config.yaml
num_hidden_layers: 9
hidden_size: 160
n_experts: 256
experts_per_token: 6
d_expert: 32
d_shared_expert: 64
hidden_act: "squared_relu"
moe_layers: [1, 2, 3, 4, 5, 6, 7, 8]
router_score: "softmax"
normalize_top_k: true
routed_scale: 1.0
balance_loss: 0.000325
balance_bias: true
shared_expert_gate: true
init_std_router: 0.00647
lr_router: 0.000357
vocab_size: 8192
norm: "rmsnorm"
norm_eps: 1e-05
tie_word_embeddings: "early"
optimizer: "adamw"
learning_rate: 0.00165
beta1: 0.95
beta2: 0.99
batch_tokens: [32768, 65536, 98304]
max_seq_len: 512
train_tokens: 561200000
max_steps: 8984
dataset: "wikipedia_en"
Below are experts of layer 6 (counted from 0) of a mixture-of-experts language model. Rows are named router (the router's row for the expert), up (a neuron's input weights, with its number) and show model dimensions 0-159. Each number is 500 + 40 x the weight over its row's rms, rounded and kept within 0 to 999. Numbers have three digits each.
After each expert's rows: a language model's description of what the expert responds to; "mostly gets" lists some tokens that are sent to it at least half of the time. This comes from a sample of Wikipedia text that the model never trained on.

# expert 58
router:504471525500536552414512498495487468599491564499464506523422460412568547447543528492470488476575557516537443504527485433557520513517483512510559557480488415482464553474493473529434563500513483441424593458550492516534476498458526508500542538515439512476463511516576530491489569480481464487550463479503465523475552548512547539540461500515487474556487490579537542525490555563461525552576521434485501510544508510518441472497486428530556505477505524547472480505450511521411528468461535
up0:518492510422475568513495474521501479485487551539476573582421485465521443527544525436508561451532502443521465488548550495525472511414544504509500518531509487520446470450456510468410527461504523496491537487513530483498465468484549471514483507508482478535530496518389402479499556484480494463553454476551440451467542506531570486508515424533450433509491453572555513522578482511451525505493444493493487558491537549459496537581533496539462498491493513572534442556529456455436439482415482
up1:534554518586517479510498458535487438534571508459449495556486488465582483550550575472450517464506459512473498489502580436503550525579472545550505515466532550484469514417520516534536487551525475526481485563571497466463430475479499492551523474507506415460586536488520485558510576494572492493421486564506516497485429479516590490513524536517523466521557518541458474536451485545463473485509535468552482446492451540556521512568515490573477522527486464531489429538520444514491510549423484
up2:495468507494622501480554484457499561462531529495466421515565481501510514508507505518520497435511545525551474462427530500490526531522458568477521513485454451588446542447532452460565460463530498522496489500531461454493455543504495484447501510533524448554525542583461544516541483494561452538519513529531494476451573438438604432491504529476548506461533546533530449420461487494430454477537496459522485547524486492492520533514493419556555538539529496462441482478455512493416550516437542
up3:441532463549517481474591495516419533487524467536555528568557425470527452507542531535515493449459517453523460575477485506480501545456452549495474496455499465578477569508477516458478483549526541501494539573474496537541510530571460530545471489442551544490511549451518449512490489461493532485541522460485470491494484509483548575426494418507400514557467499531555541504518512482524463570441500463445472474602467448526440490513446437544460466508471510432485499504452565502452534504541461
up4:519506523469505535486480475549497457494483498531516510483463492506553493574445511499490542509426500507514537545550427537537486508541489518541504443570523485512407451478527447540497484551601409460470544470521504430531481471530431478554575432491466603559523502518521470495535505574548488498498466575436526501452459499565493489486500521523522464546460498546517472513407466565565501427461543493532436489467527514537465514457459507442530488573498514494460489479487452594428498475507537
up5:527501455557451553528528522465506506505490466486502486463519423505530479512503560508529526448531503509460467483489490517468553569476497479530484549540589459484517447482435451494487558531508497529523486564529512514545458478475566464486485473478448536451612448456494499497533494585541476466414585457513502558553564559556552529541524539466499480469524497428507520529485520495456486599445485420436447502504528427479465487415460504507570545460473466516551535460535488490538450435468535
up6:488490514603486508460516536452609458447556519513435467528499461530558444549534544502496556435497482505488487443512474516534555445526473579506463439519539495425511505563531442566544501504583464495453480488448540458462541501405433526475499399473551491499541486438506474481535483533509506506517408546457525520533566500445506546490506500505563491519557487509556496507455545535513583535520460480478472457542430499485526501540473517509505500471485504545464586504546495552437485490495488
up7:563501504465500501589459552451525510597513521498501475434406533468531474550528480468518511538570535528466482522471441498530526416511431520421481477534512494508458472516444475473463494507530565485556440480471500474431544529539418466493506499491513537575497567524517492518509511514516478519508430512538549484512479553542473540504492474485501464499540472504574544529544481499470523554500547540455519457470433429547471502456485440414573533493398503525487465444448422494476537493589499
up8:517495490525429543505504478482411519436522511485504518511415488530543560482489500492486488527439532564542473507530440594508567529478510479422556455474559482490467466543401510511451532504546461416502535487475548512436477461544514490518537528536454504544504536540473544561535515492485526472525448506516492561511455513561491492414494433492464449533436614476521509524482449467545502525480505481456478503546438487454426445433567561532496554469431543495463476503479505577515515518486502
up9:455482503575516498521535471530537551512474489446447444464429517535512516498476468483561579619470543473504498525536506477525528431522492485495523519482532444537533512434520514521491510516472560383480522478588516433542462499521526468559477508437491505500498515497488495508460500502539503501427450412484482466486478513518455500514526445499387562480495474505520552411491469503450491535552481535504515455566496425481446508433446512456536553498551519443514429439444492464474471519564559
up10:424487467569552594486515481513482443528531428452494517551496497604595534489501518520508480490540501520515463505479475471481544492562479503443520517470543470496549547533523483508469505484548542496497549611460513528542467469441478469500485487450458632528476492527505555520422512511475434494480553457552451536502522504539506469511458510447452482478446538518506454434489522570536569515487543498472454509493418513581558493465451487487525487491493536503461536494483581507500420468560451
up11:543517476457548533458507500513578497607450497486554446469472477458562530496555501559436487457522441492523495462608500460441442476473455515482484515462462483525524464420481514520500479539567455509476534513471488486479471591494542471530474506468587464492429489567496509498502492543479522441526506384539507491436560479464518476583499481509501515496552502538570522506486443464517492469564548465550507562540549530437454544457430504443517463533491497549552475502484573506539503531501501
Description: Field labels and header words in infoboxes and stats tables, such as Votes, Goals, Website, Nickname, International career, and table-divider rows.
mostly gets: "|---|---|---|---|---|", " Votes", "|---|---|---|---|---|---|", "|---|---|---|---|", " Goals", " Phylum"

# expert 31
router:519447420473474495539442513437537579498523568550506469476566490446546535517549577537470551497456452467444457438501517489428507563490489512570521497535447497511475450474491495540428545511508554508515500512540494462468425560488451492552495463450428427526488471500444522536473505456512549502457550501498493498564475486568475510450505540419514518473489473486446497527520461498445598524415548521458529519557513568554540542438552510445501492501445501525488464517558536504565498481544513
up0:476427444426443518433478489442491573456446501462485436550537515532519452499435478472537499535463425483516504459456480482460525557490441565514454482516527558492545588490511511527441563479471442419496512385439520484457480481518497529488474519492535534532525543497489565534592503498529482459499494500499495489503465465480436499489518517449533453490437540466489523497478506534413529433534497488533505539615544557507494507497465493499520544542525526497443494567442548486540540583481474
up1:503534444509441503480483564482516478517438556553388539487494469490512396527387568513565544499487482474552518422566457552515483518486446478565473489520487488493553567442504508497476516464545530493543525512451553488435461515548479584565551511489560445557512499502507475524546484506516451538493521528569490513520485597493509489538469541496433478454494509436536497528517474510490499527505529521466537446577498511441459577475510491525450494522469486571489434436473490459479449546529516
up2:504480463407500494499466500566510425426427497476456511500437457466524520547516512577539506522466480530508471467535494481448478469501571589545449546541537487511475518504532453516455453527492480556504501483469517464583484466476567532459540479470489494511505498449450516456584507439526490493419424521420496449504500420503588534495540483485572559523535523494478508447424495474492524514484533515502418483530522565447571513482582547502484509576513502477475507547523561477535484548497563
up3:432496478533542531552481513547554564551510543497509466548478504479555493559519479484521483554554428526502442437568443469506449525594507477487532497461469554538568433539546553466509511458568495534523532554521556538484491490481534490440486481557487450586553475599503529515524555533519512494572519513478518514527510510481525463502471442552429440548477506525441468481463608544471499440449545476444477554573503505569519553478499505457531495445454539514514521530506470521516455469522478
up4:548463439525579493479510499383520515444466456515435450498524436502554523552525492529550494511476543452475492485505564466457470490510515536527558610526471508522395490505479481445456434478471473530492487522457460477466528508492481533410482507454558487589510489546507498562549549497524524499467487473479611466484477497550507526492496500479415531532476496499482467537432523484566451499498544444471528490494483534497496500429505589561424478506486453500543538484486542511497474589541444
up5:562462449503470504468443565491456526482526574529518478512524484463586455492525431438543530443496479539520519471449516488545448470495440518470524569536542480457454503581546558515501445457518468506499484477528500486534416537494526507528476550426556584533436514453551497466482523472515476493468480447477454500491510519459503461491501498563528575519484478477576548467562458454502576574490610445455503466536477507484534554510525439497485491580504471444539490471543490459571471460458535
up6:487544508525508560575461435488486428379522472546474514508504461503543537497524535473455543510558520480506529407468476520446499527556530472467536486477434486461478482494490536522555505559535545521443502456589466474534485496447561465442440532530428513502475543589507554570475570451481548474470491502575498502466434498501543520534570457470539454493496535574489572499518463503512517519414526496462521503530497461530474522493522489489528443558447503516498513507449494556497416440567509
up7:532549512484418480506476512507524513447505537477425464495476513505558477450479564480497572497507458512601476511425493519511550564553498507502481434560489426542475491511438471440516508508532404423507609556493447456513502559462482478520486555489506476468535469571518490502535528554584402501445488505506481520507472464530607558515506514493450517473469535505496492540441489458512503585519550557494464497511495530489464452439491487511458489529415509579448518476481519515487505484542449
up8:447553473459493448498519578501493521533461474461516515478513521509585482473446584564447534483434489496525418512472412455472474492491563517487537553484440482529524520501494504574416596423500484444519540431443523483551488518563472512512459434481514538462535442494497506530505519456530451563485527483493567538472543492505492437475465523467535544507459391531546500514490503545507488511554440516465513489568495497426551563453491532490448525492510431500509475537485434523491435515442485
up9:505482472523549531482604586509505472432479443550554448498475530526542482521473511537510596443485427460510480497504442421485477557579480509503531538526522487451476528485466541538448460490567486526465547546483478485472519520523476531451513461491582543522552550490442472487587531528504506528539532512504478461460486451536551492445502431515525510489482441510414510503504526542549437403427494468508525492468501516464434516498539524459469537481458460427485468394513488516536508576537517
up10:421572449452530501524450516474446574430450487481460531524538561486516506546495469464470460473493575476484448567457465500538505494485425551537538484507506470503510517437433527485452524539540391525485503450505575538505437544451513441549485429472500530469484511523494445557412490476515434491460512542532527465506500505495478504504482486463519535514580525566513539530483482499461486491521552568508475470567496481524588624479540501481511564528489559507445442508500454559525487485466508
up11:541426541452453518562501544495515436500511485539531519453495458571496522494430595476465529469455474470460534465509476548433542498447429499554519524480484451454498538516566438484551474463484537523508495496486512477515463531438487526499455589425558524545472502486518546553484481487484496452517541406564415523466493440560509503473494514530463531485506488448490487520547509439520408431432509471571454488541570479428483464497455570519575527510440565515501460498527469512499501504531529
Description: The piece t in words like pre-tty and doesn't, negation not, word starts like ret-, att-, plus raw byte pieces of CJK text.
mostly gets: "t", " ret", " att", " not", " just", " ext"

# expert 6
router:480522517463432497502515520469454481476557536539455484433458517533520494539426597506459425492571559501593452486529503526494581553547527527528511542563495440539477529515540478500495508473583492504478512512509473475519493583579578527557483496520562451539498503565548493516494444482490475493551472514471457449493527501479511494548513491541555463560564439558573577511504449531530489551459514511456507444495487440465532431524479485482525492459574461481474556439512491481436539548482448
up1:415530521435512503488555496526475455530475488482457424547488488490505388517477509465510493465467440539515520452442504465529536472579487484519518525519579489526498482518585525489454594508564578523540542460456444481455500517474476484540496514522508496451517551537502551549556486484573535492478491429501422565479538517516507486508530453523535486497413459453562493407475531461476498539507475489542484461610561473493530523481453544514496540507526492535562491399520504471480520567495448
up2:531567505502520497488464496537479567509469521519596497499525463497537519536484473513470491470556494561566542543478513511508472459513534528516524498477479515493599497490440456424475493464546460485519584424454563514465427467523554520583595487474538515473540509562450571546520494485521463512437504433561503492464513457571470477536534513468516470440526473538526455549467530422536523539495465482525484461506435467506553626476480498492515517502547483462526565519584533507452438546474522
up3:539488505464490522461442532541471508487504540485575407490366509523490577494565494508528472520493505527495525459601505446481498538511516525447493499487492502559478434507419501499548500467459496523563504499455512496491480551551538475514452492512558512518518452501438460471453531512523586518556555553527549426460506475465566491479467476516526569528489468537487512543568447548482530527463497475461539590497471475408587501449501508466499457495521586481493447438485477458531555436483477
up4:467502467513502556504566459526415516447553525489466457603477428534595489505454483492490515524505564516502490576442522534578475479513455536482557465512570484525451477514534452505580461474479491510508600489481452466493512524562518544529517525458531522557481485528514460569565537453480496512496487463511508538506506500521479557500469464491446498490515506495570559505496427524527425517567422493488439441567426511507471473413548495549550492482453509525548438457526527547454511467462470
up5:469482470475465470501462479539499463524478465491530472430473546468537542530441473516452589512531513519522547491581493584528496560507446511553477438490495550486497508475485488488517530581438477531498511483466583463405492462503498516494545472518588530575560473540592574550498534561485590578450438451479511448465500467467456464454548441563509522534520498454543501455495499512498491499504506541437522458542503510459504502568500496472493480451594522415530497509514458481500484526532432
up6:579469466418477524485513525514522482512423441461455544430481433440566499488501513462460464555503509495587475485469556471515503551535502585455497513515505459505553544499525484453478537457556485481537466419489497514423489509512492577542491477434422452611439460513484442491507534552484524440560496419595488487467486471487454533442420479531507500559463495526503546532532527526527470453555561442503544487509462551433502490513521546534538518493494506463505527491491498501486522443548519
up7:487428522524533481528555508532551449495558517481497465486436463429526399521494510475437545444560502541530473479459467509529528553494505490519591539466513455399458563506520514486563496528461565497489535555567575532431505561460569470474457545466509503541587443473486540473468481496581552476544449531499503463498478543590541479534504471496465514511493582511558506465451436469416430525520542491495516472495480523488473498564549546513478500525524478481443506539477496482535467538480524
up8:531529440522480465542495492458465517489531509487530506466499525507519534557502526435506504481522433503498512520528510547468499511559507558519409499481519476484552549446488538452507470536550539424526491475481456571506518540576545421579479470454484474578502511487445461493477506550501474483452532496511541484483430465490469554465474566515508510549536618579492494552467474522502429507426512434471473447493485431524517503455563437453553505484539519500450419440413486462476521446427444
up9:505499482505487508471503506563503440496489542441445518459484360536491482563470547438451547557575525512436529537527479538522575521458488476457487421442500616477449557547477533505505490513532441524421466413430516524492538509501467509474504491523509552556510454527562517503445480471516479503490566517532459464508488548546457486508542489497507458502462521531570489522428462432515504576481555534509489444510471460478495478478538467479507435549504475500523537529419589512509468459473490
up10:497492523465477492532450522464496581515516499423471544421509502471575513502484506442499528481447450481580421475468487560536499515466487521488443537583550488544527446474470467455447510540460478423514482491480524515471528484521441521545432506486476546507512415564480474503436521452530543554566532458459483455410467538435492463514468536532501475489568549502549589539459532464544516403524470498477497579500508566458492534549439474547540527462493497510514481521461482416487463530494467
up11:499507501544469530484485472480457476471520544451505501531492507491506487536513539554501452458468501517595524491540543480462577489576443507585564526469514461503482472480520581553448469541548531562429487525420414480524541537544535526474449534489580508542514510420532438467513493548487504444504463512447465537487465548490520561472513464562492549518536547553443476602548544562568531526438504483491487557557546506551431484475473532582537504488468507471453512473436513496510479547480502
up12:476480512473540569518498451496460507554456516564500552564541502487488492515492580472513470479529524480511479495508540530532476495534502528597487486485589506495603412528567483511499526498468493549447541487527503561531531491516503462494485520513471491517488529440476532556481468449488514497467471555572509526449498481447565519358466529492476519566455515489446470488482487475542465384437525452436483494533575445543456452494447552513547468596506528510501536483528564489553481522467558
Description: Label words in disambiguation titles, infobox fields and taxonomy pages, such as disambiguation, born, Died, Genus, Species, JPL.
mostly gets: " JPL", " Genus", "|---|---|---|---|---|---|", " Died", " Phylum", "Species"

# expert 8
router:502461510551462500455577445530458543544513504495426476447530518513477490435449550514462569505525445484567458513481491452535533581567526522469509499519528485531524561502553563484443540448507514519442495560542466513523539489573560434518420473463506476466540505518556487480473555526512482452513475472441558591524521511479441495458468475523531487517535434524435507487464488542479476454510498537508464484477564529494437510526501584494479540541561452497507559422420515471516459531459397
up1:555494450501538452412553476507531503448557482438397464439522469532510529505511539530506533538555446489498522434505516443505535587455487469510503539538552479528475507496449483468530539468473525404531514559474484511442488453532494488464426440489498512519466536472509444542525527487577519466512545519575487567490485547506492532453471484495467574509581423498478497575491539472542497488496525472475486564492411546526474527529568554472584503496494479516464511486538493506540434542404442
up2:500466467481555547479485482437447491452483470510491402527494529436500475513468509503493541497477452533498479565499468474486554421531574490533546458504500533509517519467556448490466508461486459490497525494470472498420361445482542439527465522484482554510479487481451560548517477588574538443434551548526537454477478471489519454491482450471492496516562485564565558529436472533487497603471569455505503513588505534510467497502520531450461570552532538475458536514540525501537512435475474
up3:540448482483459484503513560551390429527535453494525475601419518468527553498523489473478570455425509519506484496480473559511463470513533579519508544501555474519521510553492483587491456470534541556431471467505524513519495531528517432464581505565514591532510529499556545542477462490595561580468444547463493526496467545474479502488493507429490483509438548492472575469520448527513500451523463537492454495498546469508469489508481520432444578457467482536530470477476481507500462438492527
up4:517472443447449569529462446497459535442568403539541496504497441543473484508522502471496477512418526526527558464523538542532513436539506524508411451527569455455464523470523479524589516520464444504447516493449475454520468518473497405478502556487555465581521512554467524487488592507505430490493454489498513548467539557478444487483565521494525543488525508506473436530464586565489474442489454518463486479481429527468503573554464508489510569515515489485550504494480540512429485499561457
up5:528530516566432469543520474549517535434472448554464464474552528556497463556569463565541550573482532496528544426493558440559467476565435479470404584495584477483550510520551495492589582434501485472448476458498460408485477505531544402465547518441498453464513459506480502530465516461490513518466479539501496517488429461578484525512473517487476480509450576510553526485439515489517489468500525501478523481512494427491501531456504485496482448541483511535535492528460514547516475461530530
up6:525558508435472549502521511536415469491462436542519484498482436499525475483486537481436551449463490499517485503469486508505498537474506434559458408457466461540475482426458486494459445444566452523452552497517490507532504520406534486567436510557516498501483482512519485516501389430609499451429475502448514462449486547503578541518517462459490486463496496511521527492421435571529516534515568474523468516514578507521531509516534596496501487543519489503530494477475447417537473563475513
up7:482533508513460528533543465475462520445558498506439457449485468485520491498477496515511539473465471462488530545479481484526489572476497443465505451538535500516475504523417489517511500469576562492500548477510524476466539536527553473600431497482510444471587466568447428525570457484504498507559490450565534554459473488501546517552542491438524491552459426567511520483503502482534536503543584521441537517519544470564406519556521530581494516465529556597548508440412492511550473538508480
up8:501516497494545479526514527426529441497461493484530423479528519493540484487542578568439512402488473574499467488491487410508515479562501489461491475557498484480529502447522454478485494543598485468508542517522525526420487481468561421503432519435447456482540556505465493526579564472551511456461527476519522493493513450510562429487483529499500538464561587482499530474486496500434434520492546489537505553502445537487554514534595504407495495524485536474417506545477510517593490528497461
up9:521509508547520485456527443512428486535521488499439531485505424500510428492522568471484515462543479478459402528455507465520548450537539545465490494554445583531495496496447504478433426462513516485470494505545512518473506494489549437510470466442495508541452484552539506511560483464564478565576437429479509526449471579466433511510466434502485550513551437563486538528531466520535476581469513502524480457528499517555429485568503493460535471429521487521574528486490421552477436561546500
up10:499482486498501486508515527565498508493515438504445485527480523438527471487435579479532575417522478522614539494473437524511476527499443466506496546514484538490545574530547536443485501384548491448492482512498536495530524565566466499525454437486495418469551470425549469520451599564484522544513448502468473514503510433523456515447507435425519521537510480528483473509506460511498471464492461478495464461503488468495400522481489540541549603459502512540493500460473538518406479547487518
up11:549523415532440519548528503519560564441483481490519540495539432477554467526517456501502566470508482515509561506465496518541463527519512525531519463494501517486564456505437486425515448476530517517469489498466512527480526531510569410520443533505484467566498502420474513520467530596409445514502453458517503563421560547461449530486512459500559517586507444552472499518537534460516515512560458475541566532485448395561500483549473518509486544453484527476568531521446527506511462590487467
up12:480517490516517506476528461549439463505566464451461537504531472486504488471501530530516453446558531482462486433465463446567507545526524546472439551358483499445574455444523514522474469548597470558547485548488527499465514556561510415514535476453534585480473464581463487553487517549469465575505501495492502540499427509508481525503494555486464537524525515563487485516486545507490509483484483510421403412530469550523458547478453498519558486510527515555518537438470522539515515457462482
Description: Words like of, River, and colon after place nouns or labels, such as town of, area of, and Order:, often in geography articles.
mostly gets: " region", "ocese", " renamed", " name", " city", " province"

# expert 11
router:475453507511501463470502471519484523474488515537542433436489508469547439521519502541456458457474432440522567479491481555512437490493580511543528447452512513535520462504402598524488514535456504481524429481458486523436548482598551513483510554463473511541541463543507455471506533441588442490481478485548526467440434538437503485471475494543452578518469456468529469482484509525498534501478525563574543418476418530473471525427513499481516494436549505516516432452532510566456543509479515
up3:573413516509527483513443471516492504493520468422457405475506399501539472521575522514485471447592524479577543465408458508459474494546528523529489475501471463489517476528467507485515487490479501534448511447497490468539483482476548462437509521477506584574542527431453529493438489428557484515529521455438529551471550470425517497488501511461561535558540594513474480521433408517500554494464582511530534491543488534489542534503483496485499440523514453536545470503441479492496469436534507
up4:484555488440515483551474515480460520425523532449566516537487469468534441512493493523497463410509492544525508531519442551542464512503513610541466508529570494452490558475427448508473472499502449517476499426487479533399542432530541536481478529458530577515484482480497505527478539468477500416444500494524522431454448479532567541454480457532504494550490474590486503487545455504464469552536496452533468442480490565499433512537518580518511521546576471472535429512563490559553448525497528
up5:498531496440542452482479513504567503522554544483495485619458514508515487479475503530504483451539481445532472412471559496571556539579599517514490408508454596483500554455509552477488462521516448468470517516481513478526548440543519540492475498462529529526429454541463513569568509519493549496491459517486423480415476530447451479484542462516461493457489466559497468511548502483539550508462457452560486500474466550566509485525515482510566596456460558543487481484543491501525515512480421
up6:450468511558489482554516454486506480567626467498504466488520405518517484510484499519514497411511489513503456452432505410513444507540570539441525576477484482467538490506443485495515483518520468480516506517485443528468486464481460472572525475534473467533513461412588475555516474484575559482464556466530523548436546515508527524438486461527465491484525493523486551529536482569533486438476473525480486501543438546466551540499486427469492474524464601493507529488450534561408486482497418
up7:514546490493464584511545445492460466474511495454555511595474518500548468483452503465515518569565434529516517543529447604494486522573504521572510461511530472511542482461525488413464540543500529540508527487523443467559500495515559502478498505464491503500547489482485467499496583481553467510457564473462445460406437488470553486475474527541456485566505489570512466643468490569508493513517467525525558516481559523502418525444464537476508520514500541503469536564459485548493500535439452
up8:474422481528516429511451487455486484443486483518470430502581465517542444494514551429460504532476575506507533454466482571482556518479455464521485451534522485528552466532411514497507458609493539531505475395460559534528458526437556446583485557556481490545421470504492540506504459505542470534526507490485538436514457454484475464471502505524502445528531540512526459546455455555504468479548538509508436482538549499499578565456537485534561509495478565500479517490578479555473494540477533
up9:445461554474506473471525557476462469579455400506470484533536497487494532542576519501568486449510504542527558428554558531430537476476527509542512507509527502481510489566559511511498495426498504478447491473542496492492497565603542507556465485489461522561442494474516470509528485460435468499480490423457453463480477484598588494514531452530584511520456536536476543472493535507513494506429479456505457489544529522487540474490522461480460477512528460548510450436492501535395468575595511
up10:522474506465549505532518519505461514513563498457491486502506529515520518521516470481482482437517485511516525439510516498510485452522463531441517494562456497543528557545568554467527543512516463482485419439461515519426524458505516446518536499433433440463509486518546514493476547486523499410433446561473528525438482477534536486457477477485536515464503482505495591532478466454454547506531478554546540474546500604552492515548474616456485570540513469510447523434500619586478478539582559
up11:464427486412485415510485472518483411493455494446451439561482476539534488578494574527500535524498448469498487487550502458567504535485510427488401469474504514524501491543537519453473451466498524525461481543529545516484438470541441435504524532480546474528461403516405496476551520491527511500590507554458477527496460557437450458532520456481511520504478511449523522477408473503541512482431566446508482526485486491503494519493530411522473419461546421540470464449502517500507471515496523
up12:454533516502490526479443440476572533521505486512535539574472488537569464480445503556494525509479513537483500477505532503483489435523521591446446539456481583528456425456437514572530487478518491527552445468535510508474353514544506451552470420500474463476410464455550498547551531459509508503412472512540490509504514489478496548474472506503460463493525514549567442477491478489530494535457516509519531523536487514514469540504492539465402531517469571554385516505473462519446496533531551
up13:577478498537437529491528522511510491500447493533487503396475530502513469486545565516474507439503613508506555466584455535504451493476522466533545531515483552515580498474441551470526430544459548487502476559479509463467467508435511468559488490445508512502471435517409563515408499583556513506501440490585471504454502549501463469532533505532511487515451502499489554496481500537529520494501543488465485561534386571558463494489491520568522540500529536501513592514539480549480446480452503
up14:444435500426510557483551599502498546554549545529584473451554486464504408501412543505412559510450449487500504514479473514523485503402475503501437508473517475516515512532455508430439458487506459486476516480552466504472492493517477476549576521504556444500493483516548512509530570496590498473542509513528452551543534567503549569470506461514497575519473452490474482443492442565523505440549568499475491494502465463607467477544480497509492486441448477507504491490466479548469485536513560
Description: Middle pieces of proper names and titles after a capital fragment, such as L-ep-pävaara, Go-et-he, H-ep-pner, plus capitalized words like Up, Wall, Hot.
mostly gets: "ep", " Up", " Down", " Wall", " Set", " Rich"

# expert 37
router:481537472463554538444482467520485572464441560527498505526432493511498526501570546513538449506459475506430471469521484530515482471471524475510402480542565478455463455542536519527500469403480522534501509508547562492441452510520593507445480522490484476482508503538502421445535531514430551516433429509492596459464516522500569505560488515535557573462464462454514488495541527449474536543424475559527546414532412468529421473458480528473517452508525457553468496501507476495527489462527495
up3:510506456437523508508455528461495498512466451580431466408550492468505471525498524486466559544505400536522506452549475424421497478488515468551493503417404538564449482486469551442494543521473553523473461467460504541475490512453478469479529571528539467492502492497536508530537419400472577538493476472551521535490516477491461433562491478495384516493476549516447502501527508500417516537484479457474505513488483437592546558525441540513543562497509483481521486471524492539543499507467518
up4:509463432475521475558526445512439537485456495516461523525497496467524531471563452457462513465449473491523437447489450438496519520528522490579485523429452512498481486589506495514562529453560523533475482488475559434508473464550481463460463531468525530522436527471489488500517451512597362489425502470453471534464465567489534438548482536497539555533474548555542509530548498484485538522555518518476474460528477502571387493472491528611471508460546455505479492508451515497473442483504468
up5:456461473567496513516567515478445516484531477559432517507467493640520452512522395560486500477477501513521463491569443519496462435491541493469489522527519546438539537541415510564469469447492520523461551526514428535485467525511572428519515446525475459534475441415472489521422544547500508493538550523523481525529547531520556489520567540427469453532470445567556546470478406536537542485476490501537525545498509493482502483552551521487481515471535474479436502529488493538538464469520534
up6:467506518527514520561458497525469556482490457512442470550457525528510468555499481532532554487554515576486549558501460471480463451510552500493521479478547600495556563398486540446494503484502554601522498489513520572426496530520553470496501485506489527525507461490448490506513480469494440410471449526526493454415482577422525464430490501473514530503607557450519541523494558518480507470516506531446464478524455518494479479398511447495533458550550435483533534480544490544493446527439534
up7:494444468452498515477525470499515463409494516531441488556488452525519472481518524517548464526472562467521534510537514521536535473511510586494475447526571514493472536504446491471440431437496534525462609490526538481466463507599528464515536510458520540462428480494436475553494512502498472438471461560497515443526518537464485464477590536459589513596459514515512542518494465476508436469482456484476484480541415569588411499529553508567450507524545473541484483550490552508493458491538540
up8:561515543555457453580467444528467484501576540508443466536436403504518421451441508447527545445527550496505480472458473443498517423525516491417518554543531564546458499481531524448510528498535551534470496535496442522584451497538488413551478544506541528470572478514498515495505485451516528473481520495461497457489503459514541534463549476529499455528493492485466552511422536484521540599476525457428424515558492466493505474476491496524526508441458414534536564442535456500505499516541510
up9:462507481449489562478492596469537523495469571530489468516539474457498501496461488415508504486496561550501493426480442517486553495557485515447497491490509552501546503557497565512509507502489525491544456500573456498457512561520513537486531468506484474503588439552464530516534457495461536508489474503443525506472451460446470486406447434479496448431536495493480493529464478511497497513476579471453485497619541427469437557435520561467439478480466471444413416449487444451516520530467564
up10:490548495492571518472525523479491546437469485553555514563495546497529514502515586532499482422456488609502460468487476520480506439499521488526515506477457448494513547476475513450520519469542508506557553456449523526455478593505516493529546479508447567502428570510444480532628544563511481487458549492513478518478519491553585459454523422476463496562509489493442528465505444519574464582499461534511485402509484450482467490467515513499469451544489571529487568473474469469504533524564460
up11:493506451461568497437430479508440470513467464504488496544445464477531484514515485483512550598500561491525476496533521439512430493575493495454458480468443507448466444511514453479503533444492494521509549580348566498484400539431482488473473514479522512489445506471462483484454516565516530530512457537499491474542450502501546525583547511505531527508448493534542459439489486536532480524452538423463455486496502515595488542492459518534561499534515497562407478494471458532525485584472499
up12:551435446492511488491548597420440526483448487464461450569484479555479550497569570444500551514472504516458521518511461491526447435485477548480454561597557421469558465503601447433490460474472481506486505510489470479485495540481474535460462473426444493472545511520560442547464429518448483486515502514534517509470462470539524576521458466507547491531494524531509487495448507499452542481480507481428520435599445469548439505516516483490573478510500550502476492510495483540440475462458526
up13:486554443510475534468525536468532467469439461541508526548453452459530524516511517542464550568508485575585485451435490464515462493472457523422473505558543475452480567547523495417504502429508540548535544447554547529518475487506521422459510549482535555483526522467523450469515521547479522484429545471470523494474376521412546436507473507491517528573466593471506565510477520445466504551503508522469481481557526507524444522527465460473486466480480566522467532519469498459481455470410467
up14:458423496518496461546440564475559521491556539412510480525489544511548464452533515437503484496482534555543502476591565515533492504551543500470490550471434560541579499458465516551500480450494521498517462445548474504481478518502531560539502493500465478595508390635443473483513512481465460470497508510556469457441514528503455545518509432542543459465466522499540528497561493518493482536556511506544517531546484448507443504534546417512500521549501448459515546433510489498508456538564546
Description: Pieces of capitalized words in proper names and titles, often after F or W, such as F-ree, F-our, Baron, van, Hard.
mostly gets: " Hard", "ight", " Van", " Big", " Free", " Four"